config.yaml
n_layer: 9
d_expert: 512
grad_clip: 1.0
doc_mask: true
Below are experts of layer 4 (counted from 0) of a mixture-of-experts language model. Rows are named router (the router's row for the expert), gate (a neuron's input weights, with its number), up (a neuron's input weights, with its number), down (a neuron's output weights, with its number) and show model dimensions 280-335. Each number is 500 + 40 x the weight over its row's rms, rounded and kept within 0 to 999. Numbers have three digits each.
After each expert's rows: a language model's description of what the expert responds to; "mostly gets" lists some tokens that are sent to it at least half of the time. This comes from a sample of Wikipedia text that the model never trained on.

# expert 5
router:580487456518471493544511539482559524551535452551461491464521511526465498565506543445516524508509461580505487493522475477536497575408514523493553486482507537526504545416
gate0:508518520500530531532589482420526532484505519508481475475500482515551535482449492540551476490524526542487486512578569502526500493426521559447475485545472499570547496504
up0:445598457571497599535420405484503557518526501447499484553458533498595494494516549581484589567591532523560476483529528502438502550515523511524465445532480518582524491490
down0:512532462471492477486561491528460504545433491513455454536510498530451501500520496542454432516533485487532512472476526547549461498510507524490468508449533554514517491448
gate1:447498461501492492444514500539525518480446460480527481476465504436497563500512447473538511489496556486497469512436567444508477436515439543511520491486463418477542520469
up1:523489526524483393532484432469524572550576460567447418512507521557473478476470517483477545524584495564518545463499533530528481506488453487538512486480480465516516501493
down1:510505497488510488562459511440548541559439459513478504492459493491518431441511479444589493524509513447429576486467544469504541478474522517525616554519506514538444447505
gate2:497556464494489514534475508553515544545511474476481474538454541485521504483492469522516437452477517481460464452529530571485503513462446450543471564498509409468568462562
up2:497531530449536477451486452495527463492499423421588507508538476448449464451463520564505431519480450531568532540528585492539530512498491530535537537422483454439527496484
down2:450484533465534459529427525532556518535485426540474503490496485469399529365523503555513483494543483488470493472498522511455487528524462418517444584439515514473554487537
gate3:491467461487559560530510542459507511574485513517432432518459501533526514441495550534464541442473455447469461469440516489492507467532452569574472488554508558479499464541
up3:515573487449479500489574485416492544500516493513505504548555539539515447530506509535477488493461544512482557483516479433587426479478464522521531483548485453548551419526
down3:494540440531529490527522474526509528476514493475478533497523467463476453475481465539571514478531486507494443464495438548428552493454482485523535545438525531510442541508
gate4:504551500524595480568548478470562474525488530460468539473480465511526504477426482497486491478496550555548456517468433518475473523536525473494501470472513525457535535503
up4:538564526532552487558471534511530596524532460546451503516453457555544446511477471500517461514533489528475469478565446563564465500496469557519546489495472475501547546521
down4:500527524526472510504615588495407516572465520516512452541418531475504477521449472487507528566461410472504542476518495496537535530416573597518489492442524453508486507492
gate5:568426451537475527544454539530476493468529535534460529499520526527517532443526543389501429504440504492511490403546551525437526422534510596495507439469576526557459539482
up5:502491502419446442533447542487586498529428495512517526460511517575468477461558506444486541510523525501575534586481526513548499623461432531486467444583428508434500544573
down5:526429496506469485534503540531492460452473513554493508512537483517536474585432518429491551492456531477543457504553520515449580510524452514530500500542446476537518549435
It responds to: Personal name starts. First names, particles and opening pieces of personal or foreign names, such as de, John, Ignacio, Koz-ys, Fah-d.
mostly gets: " de", " John", " David", " George", " James", " De"

# expert 8
router:510443488449485489537514493463521488572477488555510469531472651477472520612425536469492566427483510463480531520526488504477518552440507474456488571514472478515465552533
gate0:480548530542468513501457570447472562552506497582456511485520482583472535482540499406487453560536518529564549480530440447485454468464468521549537442475520537449509559457
up0:496566534571518494388481536529440478511471516506497445525477500492508528521492484404472413599532544488491548481457541468532477480513555529542521524532487456499561523490
down0:539488509510502521491621495516532454482451478507518467455509453503525500486539499513506537491455523473501499477460510468466478559507427526559507521441555528603474505555
gate1:555426513463504514482523493535517443556505515492573536487504512502457504491525454454487479543466548454516580450569462547477479549451573524516494521476563493546494538463
up1:516445466470446559481431489482510457517527515444412456515459497514410455526528533536491518458556497547479503512513442486585475504530465477505483473440484466465530478427
down1:504513490519524513507489546493467568493480452469452481455407561471424482404405470457449499360479517560487526469595457508478508510475587537459563503468486582505530465438
gate2:525519541498558488480474506461465479545581490466492553541483648519455544516505488568510509516446477439432498499434475530508487536513534503492476495431528453569488456484
up2:441450477612403497506518550492545518514463488495524495479571393462510497511524512478499486537506455569535466515518474435533507414491478448518537511548507552508513531516
down2:473539493540507522475486470523503479517537496500510490492494519480487496485524577507428536472426529487598561530469485524539476563484487443468518508474456435501479487579
gate3:493497456519576517521582574519504511503514491522530512596471476456527484551517460561527504574546556540567493595454514551469433497478552473503564471540450507459493444561
up3:484463552491509553469414450529502511522486530483493513499518494499501467467515521455563442466509479441509489509494469465497528529521447554552526519498448514569478500472
down3:500465491521433541513489509480511470506529540520467527472493451501498466487506469456427559505486550475495461468494471435512576574521477561504545485481491528525570480518
gate4:528484513503601519548443515450473447506463557481461493477465496473510546533523482543498471540507520522492473493542508535496524496531456499528502461523542502549451486536
up4:445499448509534514550606499484541512517505592477488445456449488519494499537573463504471534500443545460578518557456478496449544541468435514472530535487572537499397496546
down4:521543502556521480537513482518475479451482504547443488468522485470486451516572504486483495432411460469486540493456510512512512497491524515535517540497571501537485493530
gate5:472432478471536497487545554475441512517534471496461554433504471526528484503510533508540501557518470505506515525493488562453447502443473483557545481500498415525471543507
up5:531558528519555496539527511442468441475508456437510527521477448565479550468385518499545500473494432455446587591489478533450492515483445444588448463466492506516475525391
down5:536467511536464537514534465519493490483511460458495510506465515541517374465556498510540525556517470516505465470467439521539490548512463460535479414545495551476549445561
It responds to: Digits and word endings. Year and number digits closing dates and ranges, coordinate symbols, and endings of place or taxon names, such as 1977, Leverkus-en, -idae.
mostly gets: "″", "′", "°", " century", " Socorro", "ensis"

# expert 10
router:521492471513510456485485511467441486542490564499507491434472512536514411462551551540529524502476450578478449426493492520563497566446498518516453513480457563511512523538
gate0:536499527491511536507481482534443529527488518503518477475466545453586495527525485465469520519505427555443534488526467473454511497436516419445474489493473456502521521535
up0:518442531551468399517510353551501554495546540483501471462445517524535461457508449476468519548465581565553530503453501529422554490492506527495558553434493566513499475443
down0:606580446455499510506454502546445488471522494533572503487524527551398471550507503492574463508498468504450489496519456522503503596513515482550517573501535500568477504453
gate1:471452502504522489430481477501532489485511510481440513466521517495504450585513416477568473510526535515447470408505478466424501479488543559524521431452531495480450541371
up1:460493549448548476409488598495457560464477502547556500527512545520560533529502473445446537471504541488515568540522506440540530477442508466486519452518558493582595468465
down1:547498590519536489485566507508480485475541514498456469477529556440547412436525493570503483545468506535439558498539494530503472452497472484525462494533488498493518453521
gate2:489532432557444521555526423477565508465511479499505433525527430573500517490449533432506532546524465483485510511540471487500484432546474476597500511520486507463492426470
up2:488490486494498506524511539534560465525506447537506421521655473520528493480548493482475504479512484541541501496456523599472469486526490514472494499532525523475526504523
down2:469463528460520530526540432552393525533435534497553480429455526519447507451428554524448477444541498528509502518524491466482469516490577561463463573454480486541521494568
gate3:487565528508504593503490484499496424400598494466525571490527526546519494477464544474502530439455459532541527532498496535498451549488470538551512567514490474430507542473
up3:590533593519514583532528461498464470513497517551506504493506514553529492479521533413498497482453559502522510473501509559528439483482418493534523543485532486457485520427
down3:549526569526525525528529507475484502501497534482483479456509468499483510527530438541551542593465533519496462522510476504471483486507474490552480542512489520544458458448
gate4:512486441518509527502420523417449490513467511461478535495543532465489427479469508491514528466428462533455512472577488484536459496540462461478537502573368458460504460472
up4:474554495462522575520519498471555459505507527439537513416455487505502541546480477565504538541517532517527436510469489408485428497544517468486532564505573484563468581523
down4:534504431502454430521499466518493589462506497487500484505432446549472489490453584454530486556589538499458537504509454566480455464513440474573479553463537523530482537536
gate5:474518515500529484488582572535549515452598476517536504484531464460552550548482505463507495423451471526387490526513468433523458517441561521559492469440391458491445512488
up5:556450449544436502495521437481496441495477492467474566476497518468504576536528511495492522484459497529485505530503532565478498468531501558479512428523477455523543524506
down5:536487479452523515545478420552499475491500537470490512498570506544480508528466479533425521604502489526454550521457597415543433510487453508479391457500470423483485541486
It responds to: Pronouns and title words. Pronouns and first words in quoted song or work titles, such as it, they, she, You in "If You Love Me".
mostly gets: " it", " It", " they", " \"", " You", " them"

# expert 11
router:530525533481450469513542517475550567463542581468542536542498496544540471489460510482507522522497441477519478547476463481430505489535557494506557468484513496462455460439
gate0:442434446449507468534490483514576467547493483422515470526506520496557468503511531443545498436500461549591401582485484502498468527456498519463602552521602470455443476463
up0:468405490479467542503460507490451393515474563546516482542377503469520468521447471487563516527482492528465532508486457424493472474472528501559484535512605518444523547492
down0:558568563522537502536444487443648486498468520609475482473463498529487550426533539482500550516491406445518510464494516515499471488519585496522509461494434523463533492538
gate1:537598513557559504534443488477501501496509528472529493458490518456527554458502519639454474429456546484558461472435546590459504446568478464549415583478481531502465514425
up1:513539492505510485482507471516440533578557488521567443485403443464571507552517548447433504525490519505510512464442557576496496516471452447486497551528489576529473476557
down1:524481465471393552476439473515440541452482470482518519507550492458458503480549499566520467538455516475452482436480451470466499497416453531514467545490504441491494557495
gate2:463483526555517490502429485483498453474466549513555534483534512454510492387474483492520519448510524486587562433401533516435520462472519557584453510493452560514553519449
up2:588528498475472490506513540535534557540455575498520476497543555508505503510530500575478530502496524483486501530480473452535442540497496525520519564462516523454470508509
down2:469551485495467471563494477527559558555513552556461553484475458541507508484484489517477499518570522528449463464482544466555522581519421548516518582551499507502526501506
gate3:569547524510436503453535485484541452528500510539510557521519591489497569503474499501417493513464508520559518460469490463528454586432507480544482540500537517502533445500
up3:490511447501525484458577530504473574491584567509498512489499522512447498441439518523530493514456473478493485491486448450578476535476500523548439536454453574582443497421
down3:552533530522523491505498564532505548566498440521585529545491517553485508481501397560531420468457547542498541444506438427440510469515481498459514469457469524491449413437
gate4:557442571508420529508463447468493462486553507524517491481551509481523511459484499452503443505539503510501552565529531519438510511488486533419491523445462475509532394532
up4:465592513501534481533532576512497535514522429491473510506461529489476549531505516546555542503472474543465506495504479433563443431514509443579515458514509506501480628514
down4:571570483449458524493415450432476528466492477523498503555483456527496464503542479471475485480516507567512489513477455494559508410513502526485436531534533483545499503582
gate5:491581545476514517551470490466551508537459513552484489475516482498526519512555500515392497463532527496511438527579471475495481460562483535541497465419539542499512525448
up5:543446530506479487480535597472489596517481468507485515552566542492509431539497508508514544560494466430539470531469525501526481516539484516575507528522448465570451402488
down5:509483482502513426508494475504510482498613415531507523544497474480547500561505555511440507489548538535440514457507437498460461473496501505517445516420510467451486470464
It responds to: Infobox and table structure. Structural tokens in infoboxes, medal tables and lists, such as =, Preceded, Succeeded, Binomial, and the dash in Silver medal – second place.
mostly gets: "=", " Preceded", " Succeeded", "See", "In", "Scientific"

# expert 1
router:487440563475459489485479510558523474537464482561532520516533513470461573561532505429533452457513467578502525507518443535463504582509476493547512587464525502557490440479
gate0:555517517503530515526586487534493516549562507523516555470516474470526523559473579529501545488550482520477437486540497534535471465472473407531496513493537427496528466420
up0:524482501470473556533504488445517465476540539519450497522515415451482506470600429518464585485518462542566476442464555503520466531519465489538438507525562535462467478398
down0:567472517586426537495629521435542438536531485531532624483516490509537409451515568569504467561575468509537490483501509517524475437504421483495557481497474465508481515523
gate1:504534466454473458524444491434484527482555449539520440448484562549468504546502430499499458494435488569509496535527516574497451567493536510500511472518456517464420511528
up1:511489507503477577523631493517513544515386404456537566544557589418484509473483533489524475505528536496537516481481473473500530499476489404510513505449479488512498517456
down1:445449495519522550530459516475520443581539538548491519488459430474530476485590565554542571527490605520485527449469500487541505532463544492491571485485537515470551509538
gate2:512496468500600459459501577451471499496479538478447460425575500421529457605498465501514428515571522476511492510533510538500468551504552484454482491495536544535515555489
up2:499461511530562557564653500508500477536534482514470559475438461419481459491453485546516489561452532465511429526508460490491530529448497511485538489434506531512524477514
down2:474521495474515443521525446442455539505539444475533519514528444483533564555465493493474485487513521480438444498545534540491425405536505484508446555437513411556494498449
gate3:486532381509406395534515573507515450496483457507536510598498525473480530501493468496495528510427544454543494462443505469504499466518499419527498489501517501517462488431
up3:454485527483492517522511456547442526482594500575493454508460505482502510498463493446581480516557478562402512527495541467488507573378478557487473519534499509533495500399
down3:471605545415523560519495463476509512465514468489492480464494468501442406517536474541542489596542494501417532464531487450529480494471521509497567505458521518504518504505
gate4:501501555550425554562521543470494514537508500511463499522507484449561476475509470538492512463519549549511540505544427519566621435558489519483520471524568471484488472487
up4:510590444466493500482497471511603512537568526516485503461510500474505523498503531497578501489527556507562528506538538531530538436490497467539421607469519498470499504524
down4:535460491461494451532487432529507476520494542543520511502502525469482504547470473497550512517465468507499569492571483494465488477476530414520500517535448453533528418456
gate5:497491447502462499491474494474440503400567426411550430549529458457504513469505478447545489517450571481468476465565573522534516565469537578469501554475511491475474569510
up5:568567540460452517514500560501498532490554471531545506501527566481424489454505357468499461494474465471523488463526473543442548537460500559503477528530434525501540490580
down5:516588429490520531480503522484497549532550534497435505503537535473538488457521486480587470458527545531509527515472485535506569492488533394564550515487407494488508470521
It responds to: Institutions, offices, places. Nouns naming organizations, offices and places, often finishing a proper name, such as University Press, Minister, government, Los Angeles Times.
mostly gets: " Minister", " JPL", " company", " government", " politician", " USA"

# expert 2
router:515519554508487492460490542494497475490498481464516578506569511508511491472462427510467484575472520464504557561489437520564517541548548490568461511525511445519494463538
gate0:510522465514539443512444487551500488548476518501481497489507526568529436527415455529515466520434514521539467520607513509502429458460564485513436490467484536541428535479
up0:558527505555507435495514474533538621523519446538523460471480536446553484512546513468474529461556503444524491439474493502500576530496438484514459503588445503480529428531
down0:459453573485490465469444504508525463520531618500504489572435484549498466525550467550470563447509466517517471439547467484537528473584497460475525503522447497494467546469
gate1:554554488487483494464507461540560548479549561508476449441480537505442483501617512491566547536511523505439537501510494442541535495425487526469443470460502443483494464544
up1:512549517525433500530481525471478473517519500498581432571479547510494506500474426523569637471437506449497573490427509483503544516452518525514470471525560534448516511552
down1:435489448461472571508434449553420387549467533460473495501444509544592600549467408572468495513465462456491500448461482494549464608493524464531534509514516546541440571551
gate2:588469535552465538523428479514526482460452530531501485530509554596505553479478510544497581518432517501491472531485507495535464473489498466506446524498534526501543434508
up2:480463551487572553486448505406568514485526470526503535441473499487508485454539468496444547505526502467529495514516498509502517486497453520471549536505492409515530482509
down2:480495528499480474530474453464541515475512547500504488533472448493558492447519517603515474538504536534448464464576533491476506498526495482520472455473548536488489488550
gate3:551487513541495493506477464562507535498480476463488531535475524496545517493483555504500517471536513438489470467467506597512529404472473474513519535551493543398480491441
up3:470529476461463480578470486531363473499469532513514452523522513533478462543534490504490477473448571443555554488510528488515522462558567437484506545519527438504433465476
down3:484527491525509481542547473440463448520505482514521425518543465495500461510481508460527505539502449514529515533567562505493523501554490493480514463507421457541465483500
gate4:516526516471511547545462481481444501430497496498545530485528473518514440489527495535508614552483439487509509480497446483471564520506504463511504530471568490519523450482
up4:484505498453407483463510524662584506481456463512543475534469412531559461494529535458530575540439473503435524514467464485422484480461472520506488441419489468583526448466
down4:519455486507500465505482525472513523468486452491490484458406555491540499576539424441522541519486486464474522558528513493506428472558499496457521523604546477480540467554
gate5:544449486469492444491517539480470474491475526513492457473499583460555544468478474467480523518482479501517535483574484549507498564516426436511481532535506470473507463449
up5:526442488530528458403470533550552507427545511489475481448526504501500471584517477567495500509521509500560541488545521461481496524555500513547435509494505507475495515483
down5:508513548533497641428499495480523517477535502486491503536571520510497557537534428468475489562460496473493516482512449478501497560518523529526496534528440488419575502449
It responds to: Line and sentence ends. Line breaks, sentence-final periods and table pipes, especially the break after a table header row or before a == section heading.
mostly gets: "\".", ".\"", "|---|---|---|---", " .", " %", "     "

# expert 7
router:501480465513558556474480541505512413465496503515537559519519511516491442438531545539469513501486518481468527502560478400535447457459491518455492458480501474542528476509
gate0:496465530517481529495469508439496477528502504443501492507516575456537489482482476508460482466466487549492527456436487538504479485453435577522505476497460547505514471479
up0:447526432467432432527501484549556560516572540537477504490533514447530441509496471540554549470514515524540487470537513514503519533465454480534505498481494455475505529513
down0:478537521509467462533510528535511481459476537545455583521564494490465433494431517524546583528527461494512481533513529502463551554524557469468520534556534519559508492439
gate1:501468499527515506532472487526466511462513512518453439524426556514531495515504509537524473466562581477494421521426529509471471555483496465488454520486521467529477514597
up1:506484483494511499560470537473478470418465553554459589523416510473489517479523536481481567518480498412518491563547463498491541520443555572485504512506519576479576500507
down1:465430446517478467479538486538508451541479500544504539452451551482430453505504516544500453497532521502514336496466550554481480539546505546491496482485418591539509509578
gate2:478542504453569530487445545464485504497565455461491527446455534559485551582515542504562500527521490538502590419461550461561472468525525460499494489544505482527509510465
up2:545480561539492498561527493497511467507472512513513472503591496427491512456479543517382453492425491459464450563502482529544485536478472580510498529557490488475474495562
down2:519489565431448411497406588529516445505521442462496529518525539526509502490589466464540526490435477463516516524498535512477496494484490532398497551535536548465569425594
gate3:537482504533481483511524437528406465511495398507505561507483490482518482544545509550489484532560470401468473496454482498491500501592486554552433508519537569535439476522
up3:495502469496419500537504515455444505512471532504471499549481508494566480558538541503502549500473563473452448532520510568519525461519532506506527574451462470542504525439
down3:486488498502528591520461495412406554440533550527567489432547541488528497533533507405429530435516505484524567512518525463446534570479556522506477474471496543532559521574
gate4:445501493558438485555466522463532483497489494408510534475452447527468554440416469492446506448479548511508428423500523460509491589479515540474547645482525501463524482508
up4:547504566514498567573490537487577494504503512497504445471502503545504466475487417477483540451471494470580469485472489438551484558495583495468533515471522504466534509485
down4:589478589526473539436587514512481427495510550497492497558525441497474503461472469444521561494551508517460551500509547553472478506505532508421567528498532460491509514523
gate5:529533455536483500501517488490452450517463486453496512526523588571412535492544467471493427527525611484496539483577496464489463423470577457502528517522484475451518552501
up5:608444561449506520506569451535508471449568470567477502500501467510425443540486486508522532480485453481464551524539543556470538485474532423493513458465546539530422508544
down5:486554455583479524504515498464471458517463495512467510484433368435545486431517559504528560506512495521558549527575472487539493460531488509497514565350488530504519544533
It responds to: Determiners, conjunctions, compound hyphens. Articles, quantifiers and conjunctions in running prose (the, and, many, several), plus hyphens in compounds such as two-stroke, WWOR-TV.
mostly gets: " many", " several", " various", " some", " few", " both"

# expert 6
router:443514498525485441472511494530485491519498560564429505499442466548548495586503475559497486496494477585525548465480466521492407502440561505515556480516525478529481474468
gate0:450482505541522476435514433539517564447466521506423539560483502513450446502476500484536498468466562473481517481508483560498469504512478485534457501477511489563450465610
up0:519473510547545488559444534475504511437489472541402556566467432432495496472465532449454599559501491446516513547422490508495477503462513447576493506442489520544531441533
down0:568504552551517465509530453536519540499524530474460490518520425452542497408526531448471493532502446518504561553518456480493436472422484446496496569483470520559446530488
gate1:474572515457497539494487584525538510459517514500582555501501563512493610558378468468548523492506500596482524543541512550515477420517491489540466531488530542516425555436
up1:548500570471475517390511565558476407506408495548522507523526592496491624526478501491594488499409507543479486409570568505539567446402445524538524483562502501537511505470
down1:551518429581524527466401528502399482522388595463510550462443529537468526506454493551531360447470457555447468429497461504485612527523454578501486562515473489508546490546
gate2:606560537472488461517519524460482557600542494506486537507457492493535456579452485529532479496561519542489522503459485496461521516506420498504476487439529468532502477444
up2:439495593483581493479562480496537515507528493511564511490503560529459550492480476476475551498549481487533446464506587492488522493539521466511488455523508451580472508511
down2:531474461525485414516440536539484536455553525502450555511514468472525461440452490452443475461469543493505490495474448480470592542421506498416512487493500482475502487463
gate3:478562482478481460473501489429466512505524424523499503510462425489578590553509468501550491442527497535442474519510530466564514588552554393478451443438512514454533464533
up3:479467514536496445480473535476458467483511456518446492494483434528537609508562565489539434504545534518488449562502491490557569554511513459501500506452492503459561474571
down3:495455585502448528545547526567493573516484514469505521448476484466441489511515503522556493500569420449485486531508482465546453476441491522412499451435498548520519490461
gate4:513575481431464523496388471531533532542534527539451524463532505552536438458439578518577482496451582470449468458472529458458487433500526445490489500554536509526460543469
up4:516456516561499451558597466457410509499524482535524465603520492528477483588457439476485434490466407430451506505514528576527470534436529553501518508488432504556492511546
down4:485537471552462501478473542578427531539506460500490488457451485542511510489496500504512523464457526479557516466548522526505527458569515487507537519495471533445527509595
gate5:482492477569553503455545496481512482469554439510514455499423480443411508491505509496520528475472521544543494461470489507470442536480428515517455496512474545559490480478
up5:437510452490505470611471528464442508518565477564482497501531523486447437540528519490533518489421489536494500476547512458527495480513459498527488510515540534459490493465
down5:433499436442485474474501513471514462573467531508511553559433495412528537524495504530491499528418477498520534523456484439437515461496491452558484557513523430522464426486
It responds to: Separators in lists and tables. Colons, pipes, commas, dashes and parentheses splitting titles, times, scores and table cells, such as 11:12, The Silents: Silent.
mostly gets: "',", " :", "–", " ±", " −", ".;"

# expert 0
router:471513510478489471518564465482437548540499458542480460478498485429494511395504527517537505489566545501443470479525492462475529448485406472504525444533552516474570479494
gate0:561448487479566447461425474495526490483511484527479530535492453514553496483443484492487466486505516514473525576493495464518512504513525555514448581547554493524551457447
up0:483586537531574525524507534497537544494562456480436508478502526492455487510519559445487489534519509469544524498465375447535556504485496486477518513512511465494550465475
down0:476485527468483515530431499439547458514469540507506479534462521495490515561488475523422479511415533515532502543503497485406456454449506508570493459467518478546458528548
gate1:487500559458472453500498450481516430550489517459532515432514558516426438518488487530509481497444554468602524474438488494513498514523481448442421542487515540508518519533
up1:493523486552524510501568458500443468533469489438560476499464522441482478449575568541522501531495582477506558579492500525460487518559497511526453507536504579456581520501
down1:471471475485508403520575519485541531409441513462442504557499499457518450508483476564520520536485455468494514515537526498489459479522534441496517503519583409557413476490
gate2:492476481510512516501471560563532407566511537463550464509524531475508516472462503581577481487503527484459523530517522483519574490493500525532537518565547472414514521570
up2:555526445563508504459513416507469541497510518522465497540499513554528475548485498452473468457515516519566458509508547475532470553527586537466440512537597528493464485576
down2:547504582496404548587459488492419468569471440476492541509531459561551520521487603476465527504510540450446458512523478450518440475523487420494556517498522468499490479439
gate3:465558556458561525532532540457496465481483501479467463506457543529516477498488565555496519577483491538448518505576490475518489572483481530556491550521437481520474498551
up3:450513482497553535411508492530498484558477516436540494541505522494503606522422540522488462447506500484524509525523465487513494427503471491480479544515529464522513434532
down3:457486495488533480460574495584528479455511524488494564496489449472438504502554508458555512520506496457507539495517479469481490527475470487500497477524485497498400451516
gate4:543456512526548432518466532448465509469475459551481495506487479456498563521505476453521463474464496452522476443527477477524497530496511473454530462616406461561492497423
up4:469498544427502571460524460494514529522572488476481489485478465531448530499498521466490588505465468531494485535508546427559527482474513516559568483476509474528479501511
down4:609491529539565526433473483579494458547557539390522534531515472501473469508499525526481439561458510424556559508507519429542502544463508492516490506454449505472551428516
gate5:489461507477453442515508565496487503553507522545530473565499445483523550545527475518563519446423537519502517486452501468501495547476519486516510519542537488557529531467
up5:464460427480442488491454512528432486545523542521527486566534438463590584523483486466515526474469522540525506490488474459479520517487496496482515520468502451536501522547
down5:460502530489515534503551524530542537462479478449462534572505487448550578480529477560538518465449482448532536519440463545477502457478472445569427489523591489488473476492
It responds to: Past-tense narrative verbs. Verbs, auxiliaries and connectives in biographical or historical prose, such as had, was, used, began, settled, however, until.
mostly gets: " had", " used", " been", " began", " served", " However"

# expert 9
router:528448538519487583500523508516515560503523493463534496532519530564480582559575478492517504420448523445556519531523580541537465439584476520468505539422518532473505527418
gate0:533522543554475495527459463518554509540501494540436533553425552508465475484519447461432491486542538540510447581483478511536552457470406469490536496511505502571519451477
up0:530506512502489459510488485447470454544490513500478518533456535493518483492518523554515437469506498576491569494463459480447473486504530503475474568527495505582461534542
down0:434491485504509536487547498484507492492513555525483499556486474516530532519419540504508508471468531483545446529496469465475424579501522524454527514462550460511579510458
gate1:538526532518478477435498496464493541428559459522532515509511560502486496439452498487619523536479536510510471484547449535501455528532516504510542595540547544509446584507
up1:543507463450520476571450493479526522591489469493469460537519499520500481564499468512470528427486496450569530493470502525517525576501475520436498518545426484511535481484
down1:503511451551476569531530544420484469535513501523526474550545495553510487541510468415485508475514460535619528432476439505474468450546483495503648466453482524506458572471
gate2:514454352489491491488553458447506462467538501446529495528555545449513588539518533555472510462495483491481426520516502475467483491570498512572455533536457456465457535477
up2:406465481448472447566527451514454469428452422478497500466537480540519466529433529458563378546482509518531505500512556541535521516541480521478462549401506612498534478501
down2:494584528534516489494472510517578421495519404491454550523503535517602458506500502515466534497474446498595529466513518559510502470541508487489481533527471516506473469495
gate3:470535517497463507458461470505524448507461492463530531532492571543488449463435448488488496489498521449508475505532562496458482534495440508452526480459495538501511456549
up3:527528488457536523522483486452552549564489489516448525415501384518453517522462463526490445512479441445501540499455461522498491539485567483526533485511472593522477591496
down3:481437531624482502467489510514434485504433474443494476476429493536489533555529500497501499513422568503545469501559522542535487540505438465535470498493478456481553511499
gate4:494514531545528476558475502516461523485537527473502474471574499502542429495497502542513506492456526469482588541526509493581469539448469452479481545550523475453439465565
up4:509478502453471563457455490519486482584473494474428521486483498455483471492462523572518524498483492482508566481443487443461467556543461561533611564542523484429512376528
down4:447419481521496468428472494509496542458415528467456550624460501419520525511460491568473544610439475513528482542486460447537476475512450551456524486554482554481455471578
gate5:486517551579536456512493553453457482564451565503445469520505455502484496545493461423486549473524464464559515601478478519502492508520471600434531510507540522521417471494
up5:534471478520471563468454518462494504511489540466482441519523500486556476523509475448455527486456488539605533464507512586492493556481445480462422570461506456526425476490
down5:399546476469480476471545580550467472559531549489507449454523504498488403488555503586433430496519469505460547507503574533482538530482466492423489546453600538457488506522
It responds to: Sports and section headings. Section-heading markers and sports vocabulary such as League, Cup, season, career and national team, often inside == headings ==.
mostly gets: " ==", " Cup", " Championship", " career", " national", " League"

# expert 4
router:541424452451524535493399552508488427484495548459465494566489502464496531506505519533493510456500580450392402461521530510460529513466532538431554571506378518500494529551
gate0:567534493517505488531446439540474543488486513489534494567528510543504547421474506484570468478494546536531516484534515517469520466532513498519479543558520535597465530548
up0:586431534585453502377484485446464490527500423462521514530431500576510523464491476504561486425560502507496524487536541485491570506525542523491412544556492508545484497491
down0:498583578505601469444481488483539591470429477444508480567537539532471506542493446483519465568469470503450535536493480487512550403504443475497508529484516463480443468531
gate1:547442533464469529493492513541501471558557493567588478471523552517546487517406551468484597545526507497459507508623475585489540431464512568510526469502483479458571433535
up1:478495448537481491464542453535565511496534479463472479507456442438448480489558515492486475427592527465463563563469541473571476569563505461514530455464471475541518535439
down1:575456429529503466508427579507506467493536569571560547484445463469509422422524516553503539484450489528525514488474500508530476500472499493504488474567490503462508538535
gate2:516503515469565491447433436551558488526555515510559529513540485444515583472509542458457530513413566526491429441520494481509524497536545570548458497520494502519448542551
up2:519509536443481590543548485487595534477558507516511491486484526527465448424437568483519462475580483479446510512488516460508489446518514505549512514436476508449512501519
down2:451510467434531544495481483519548500422443504489541443479535469484484471522526548450551459499494466542534499517450462492458479516415451496577496531448562474510472539514
gate3:478532582621466392524460450517434492488506458587532430535470502552482517448519466435465531497448490535490516488493490434589579566466475536487491486496500498512498589529
up3:545483442450448563502507547475589503476494511519499573485491482482481452551513549409557524528621459548513508466527479556490418441542456471560512443507483503433531520470
down3:491535499524495535493523508520449482384483521537533525537479525526469510497524592555445561558468545553531486501510420486458495518484499565484543556410493483436465512481
gate4:539500441499478494489507557559482455437463472466524512576544451480480536557505458463519513490469533459480500469543551502504514494550475466446529491546503519493455535489
up4:456431518508416479525504476461568516438479430567504490487497439539513524527486542482456487480511471450408550429631517473478491469509496503459533523556486474449498488444
down4:507555574490510482487458522491540502503547603544475490505474502483469499450527549476483514510509441401559521557496570483483508560495573525522489509484506497447495453538
gate5:546502502541604505518447546558469545415563383501446484482448509498492552466559546475569525548510478475525535511503469535452488538515541497475512495547481516467482481542
up5:479436463553467511499444515521480483518541401541493513552524508596545439537460506597513435479436471494530506528523514446420541472523457456501475500503455508449484522537
down5:505519599517459520546512552485494501529538553527495499501497532546537528440515496461475449526530476466498476538441428474415474475502586508463614480420470498549434476480
It responds to: Mid-word letter fragments. Short letter pieces inside longer words split into subwords, such as ph-il-osophical, ob-el-isk, loc-omotive, Ge-ographical.
mostly gets: "op", "ib", "ex", "ent", "od", "ign"